Experts of a small language model: a shared expert of 64 neurons.
Below are experts of layer 11 (counted from 0) of a mixture-of-experts language model. Rows are named up (a neuron's input weights, with its number), down (a neuron's output weights, with its number) and show model dimensions 0-63. Each number is 128 + 32 x the weight over its row's rms, rounded and kept within 0 to 255.
Before each expert's rows: a language model's description of what the expert responds to. This comes from a sample of Wikipedia text that the model never trained on.

# expert 45
It responds to: Personal names, pronouns. Person surnames and name endings like Wilson, -ović, Radford, and subject pronouns he, she, who in biographies.
up0 [115 162 121 168  75 104 143 130  72 121 140  87 119 111 169  89 118 117  93 158  64 143 137 118  88 172  74 131 102 127 168 132 128 158  87 168 120  88 137 150 172 143 150 148 139 110  98  91 145 167  73 119 125 118  70  73  77 132 185 135 127 167 111  85]
down0 [108  85 102 181 177 137 159 107 130 137 158 158 124 122 175 140 154 128 109 128  99  93  84 104 127 148  92 148  74 118 121 130 112  88 109  84 160 114 163 108  86  32 131 127 121  83  94 122 134 121 172 169  85 153 164 112 121 141 141 140 143 138 125  74]
up1 [ 90 118  84 111 139 159  74 167 209 107 128  83 149 112 150  72 132 140 111 118 163 108 107  69 123 184  93 122 117 139 170  87  64  65 148 195 137 144 133 197  97 125 128 108 193 175 122 105  66 151 153  86  41 158 116 140 114 108 132 169 152 160  46 114]
down1 [182 134 157 126 135 129 187 115 147 132 118 140 140 147 123 195 122  95 143  71 123 112 132 164 175 149 193 131 131 125  83 206 130 171  75  98 130 156  94  92 119 117 194 146  60 124  70 124 211 171 142 130 153  97 124 151 107 110 120 106 162  80 163  94]
up2 [110 166 128 130 103 143 131 155  91 148  76 130 145 146  94 136 138 128 122 131 172  97  98  91 149 144  84  86 105 163 112 138  69 141 144  76 116 111 105 129 129 107 150 150 109 126 206 116  99 146 131 166 186 144 143 104 140 147  74 111 107 179 102 161]
down2 [ 90 113 126 231  94 118 106 113 127  79 216 112 172 104 156 105 119 134 145 112 165 141 104 178 129 121  85  91 160 157 134  84 160  88 146 155 115 168 128 177 182 129 136  98 179 146 116 115 166 170 106 122  74 153 147 159 150  84 112 135 141 172 116 109]

# expert 36
It responds to: Mid-word letter pairs. Short syllables inside place and personal names, such as att in Chattanooga, ar in Bucharest, an in Ibadan.
up0 [100 150 157 119  53  98 124 108 149 111 157 101 162 120 131 139 125 171 121  92  73  99 130  99 133 136 134 153 133 156  65 125 143 109 149 139 105 175  93 164  81 116 124 128 110  63  91 171 139  71 152  93 143  82 112 153 128 192 108 142 154 152 167  75]
down0 [113 123 109 175 150 188 145  95 180 100 145 173 191 176 154 108 109 187 193  86 111 134 101 154 129 149  97 126 120 175  98 156 118 121 109 173 146 107 147 104 150 172 166 152 159 105 152 160 145 174 200  84 146 111  95 109 119 147 137 183 122 100 108 121]
up1 [115 153  75 103 132  92 124 155 152 206  50 143 123 107 134 133 130 125 106 167  91 134 118 119  91 148 137 162  88 140 108  89 108 161 147  64 131 156 146 100 163 150 129 122 121  85  79 121 150 163 118 119 111 172 113 135 142 106  97 119 171 134 136 165]
down1 [158  31 153 138 134 106 193 127  48  94 148  82 128 121 123 169 151 145 122  90 172 119 165 162 163 140 116 163 133  39  94 145 134 106 165 134 113 118  97 125 100 122 107 164 155  82 137 137 173 104 109 138  98 126 125  98 144 135 103 179  76 128 126 136]
up2 [101 168 180  95 127 118  67 134 133  81 125 181 136 151 135 163  97 123 143 181 160 149 140  87 148  98 143 127  59 166 164 142  82 140 123 151  82 120 120 162 101 121  92 212  74 149  86 101 112 112 151 168 127 146 126 104 201  77 176 154  99 175 139 126]
down2 [ 96 132 122 107 103 134 121 189 140 121 169  96 135 170 170 140 182 163 150 144  94 122 110 122 171 159 118 158 142 101  95 109 100  60 192 126 171 140  54  90 136 156 162 121  80 175  47 124 150 136 182 211 136  89 130 122 102 133  64 156 102 177  81 193]

# expert 49
It responds to: Topic words and stems. Adjective or noun stems naming fields or roles before a suffix or noun, such as political, research, public, develop(er), found(ers).
up0 [118 131  87 138 193 108 134 111 169  82 177 117 138 137 130  96 172 122 142 111 105 144 120 131 100 135 120 159 209  65 109 152  88 135 133 109 132 154  90 101 118 119 172 128 138  82 151  43 155 136  60 101 167 110 101 186  97 243 155 135 153 132 164 179]
down0 [139  44 110 114 119 182 100 157 110 127 104 140 152 150 163 136 151 106 125  77 110 108  94 117  89 103 104 160 110 160  93 165 114  50 125 130 129 157 175 124 126 157 110  68 158  70 150 203 164 128 142 149 100 141 101  67 153 141 101 181 172 164 105  95]
up1 [161 113 120 111 117 120 122 130  90 100 145 136 140 161 107 161  93 106  84 135 145 100 123 138 195 154 114  54 128  80 126 195 108  93 148 149 114 102 102  59 136 136  91 161 133 146 107 154 175 178  95 132 120 157 113 152 132 150  96 113 101 203 183 158]
down1 [ 86 122  77 159  89 164 114  76 167  97 118 160  98 164  98 123 122 150 146 127 179 175 142 192 155 190 181 141 119  97 101 136 167 156 138 108 181  99 118 116 103 112  69 139 159 149 120 156 145 163 104 109 150 150 128 130  80 169 137 122 110  56 203 228]
up2 [102  95  80 146 106  96 141 191 137 109 107  74 156 154 130 123 142 160  86 105 163 134 143 125  93 121 142 104 159 100 146 137 138 186 183 120 155 141 114 131 167 109 144 144 206 107 162  65 151 133  55  90  44 156 123  98 107 149 150 110 121 156  92  90]
down2 [108 117 110 142 143 126 151 129 134 154  69 142 148 181  91  71 159 183 156 128  76 157 147 128 127 129 206 135 108 150 109 180 141 159 182 118 114 208 106 101 138 157 108 168 121 181  65 156 153 159  49 168 150 131 102 177 166 160 142 107 132  91 161  87]